python train.py --experts_per_token=2 --activation="geglu" --router_score="sigmoid" --normalize_top_k=true --balance_bias=false --init_std_router=0.0129 --norm="rmsnorm" --init="uniform" --lr=0.00164 --warmup_steps=200 --decay_shape="linear" --doc_mask=false
Below are experts of layer 2 (counted from 0) of a mixture-of-experts language model. Rows are named router (the router's row for the expert) and show model dimensions 192-255. Each number is 128 + 24 x the weight over its row's rms, rounded and kept within 0 to 255.
After each expert's rows: a language model's description of what the expert responds to. This comes from a sample of Wikipedia text that the model never trained on.

# expert 11
router [143 109 137  95 128  97 160 104 162 125 172  72 134 110 109 133 112 142 118 133  91  93 118 176 139 146 148 121 164 117 173 126  91 117 109 150 143 134 154 110 146 147  94  91 140 141 105 136 162 116 158 159 161 148 113 117 138 139 104 147 158 162 116 118]
It responds to: Capitalized word beginnings

# expert 16
router [122 134 146 132 114 136 142 110 142 143 109 116 165 105 100 141 108 149 101 150 148 137 128 124 151 111 110 113 124 144 135 116 165 135 131 128 116 125 151 119 134 148  96 130 138 109  52 113 155 123 121 189 154 130 120 140 111 154 124 120 141 116 131 151]
It responds to: List dashes and digits

# expert 1
router [119 105 157 122 133 123 132 113  55 153 120 116 151 125 121  85 146 124 146 144  95 131 134 192 144 140 121 108 126 153 146 143 106  89 129 126 115 147 137 160  80 156 111 115 162 163  97 133 162 148 175 115 106 146 122 163 118 129 140 133 148 102  92 165]
It responds to: Locative and agent prepositions

# expert 15
router [138 140 110 103 134 128 114 121 118 139 193 115 165 141  87 107 118 131 134 137 113 106 139  97 110 152 124 115 137 118 121 120  99 137 116 129 160 143 114 133  92 167  62 126 118 134 148  78 180 157 149 147 130  95 117  77 119 152 125 151 142 132 118 162]
It responds to: Auxiliary verbs and pronouns

# expert 10
router [124 109 109 115 146 128 146  89  80 121 146 105 161 129 163 148 112 111 108 135  92 124 131 103 165 126 131 141 149 144 126 126  92 123 116 128 146 182  99 177 147 151 132 143 122  96 105 138 178 155 107 123 154 126 156 194 132 139 145 103 108  87 121 112]
It responds to: Commas and section breaks

# expert 13
router [178 143 140 113 133 130  96 104 125 162 169 113 123  94 137 146 137 117 123 145 154 147 126 145 153 111 117 112 130 181 133 142 168 138 104 125 154 144  89 166 135 138 138 121 104 113  96 150 126 120 126 148 158 128 136 131 133 106 115 133 123 118 122 135]
It responds to: Table cell separators

# expert 5
router [124 153 122 137 132 141 158 103 172 136 137 166 127 115 141  94 141 112 127 169 115 136 157 155 120 113 117 114 136 154 211 154 123 141 135 190 143 142  99 118  95 145 116 134  90 139 117 193 126 139 125 123 144 103 112 142 118 110 146 146 135 113 113 108]
It responds to: Common topical nouns

# expert 19
router [100 152 116 136  77 149 147 114 149 155 129  92 123 121 126 129  98 143 115 132 122  94 132 112 121 158 132 118 124 106 117 154  98 123 119 142 123 137 122 131 132 147 169 155 154 138 148 164 146 143 108 166 123 108 116 155 123  79 103 128 117 108 108 119]
It responds to: Row-start pipes and name-starts

# expert 8
router [131 132 139 113 132 130 138 119 124 113 131 115 152 108 139 128  89 115  85 137 112 102 117 145 160 163 136 113 138 138 142 155 121 149 124 145  93 145 109 123 170 130 108 140 141 124  99 142 145 143 146 135 196 118 125 108 114 154 148 146 126 148 121 126]
It responds to: Year century digits

# expert 3
router [115 158 141 161 131 141  93 114 122 132 110 115 119 124 158 115 145 152 160 149 159 110 120 124 125 134 111 166 138 178 114 130 160 134 106 118  96 137  96  98  81 129  94 166  83 169 123 142 111 125 141 173 147 143 134 115 102 189 143 127 119 116 107 146]
It responds to: Name-internal word pieces

# expert 18
router [166 118  94 102 137 125 118  99 146 141 117 140 116 143 156 126 135 138 108 162 129 129 160 179 141 127 134  93 139 127 159 116 114 140  93 141 119 138 145 127 137 168 111  84 116 113 103 138 135 138 145 128 115 126 109  94  94 121 122 136 178 135 126 143]
It responds to: As, en dashes, years

# expert 0
router [ 95 113 174 156 126 170 117 105  89 174  94 137 126 134 126 155 126 132 154 146  97 138 115 112 171 143 155 123 106 159 130  95 106 140 108 105 164 143 146 174 110 165 105 144  78  95  82 120 161 129 132 136 154  84 124 139 161 108 110 130 157  73 112 105]
It responds to: Table and infobox nouns

# expert 6
router [148  96 142 122 113 158 118 107 141 128 129 126 180  98 138 157 102  89 128 142 119 142 106 187 162 148 136 104 162 164 129 138 100 139 103 142 101 139 122 135 121 141 135 159 136 147 141 131 117 145 130 135 200 145 145 133 101 168 113 134 139 143 129 143]
It responds to: Articles and periods

# expert 12
router [169 135 130 137 112 174 123 114  90 136 156 138 131 154 127 137  92 123 117 163 129 133 120 154 147 119 181 103 132 154 176 139 135 135 102 125 110 127 116 107 125 154  91  97 100 147  90 157 146 154 169 196 127 110 136  80 147 142 168 145 100 146  97 147]
It responds to: Word-final name pieces

# expert 17
router [118 120 161 140 130 142 159  99 145 103 103 162 130 105 144 152 137 123 136 139 127 102 146 166 121 166 103 106 159 148  99 116  89 135 107 114 110 130 120 155 115 122 123  97 145 120 101 172 151 151 173 144 207  80 164 130 137 117 145 161 146  90 103 149]
It responds to: Proper names

# expert 4
router [131 108 122  96 135 155 128 110 124 166 110  98 134  86 160 144 125 140 109 149  78 119 103  97 131 103 135 132 121 111 110 144 157 125 114 128  81 155  76 147 140 151 108 128 153 145  78 109 110 116 141 135 148 119 122 131 106 121 102 163 160 151 118 137]
It responds to: Conjunctions and brackets

# expert 2
router [186 116 122 190 125 131 111 111 168 132 135 123 123 129 170 133  92 114 124 146 111 104 107 110 127 137 138 124 162 146 133 130 153 123  84 140 149 142  52 137 126 106 125 127 136  85 137 137 152 114 183 121 144 113 152  99 116 141 133 142 164 102 113 134]
It responds to: Thai bytes, adjective heads

# expert 7
router [143 160 127  89 114 122 135 109 174 132 149 132 126 123 155 130 101 104 145 133 145 140 112 104 129 138 129 123 126 121 135 125 102 156 111 120 128 159 126 141 119 114 135 104 169 103 148 146 127 148 140 150 161 142 137 136  74  82 156 193 151 136 118 143]
It responds to: Day and year digits

# expert 14
router [142 125 131 150  93 144 102 126 120 131 151 114 109 132 139 153  85 122  55 141  74 137 113  86 131 150 116 110 126  98 128 104  78 116 112 129 153 139 112 133 147 135 161 143 119 122 120 142 124 124 160 164 131  71  75 144 126 128 148 104 148 174 115 145]
It responds to: Equals signs and fragments

# expert 9
router [156 123  96 115 104 139 136 127 149 127 139 139 167 118 180 146 107 131 126 155 129  85 114 107 147 159 165 156 125  73 151 127 109 124 141  84 129 152  69 121 152 135  87  97  91  98 130 159 181 157 123 152 132 123 135 131 129 156 132 145 108 105 118 138]
It responds to: Linking prepositions and punctuation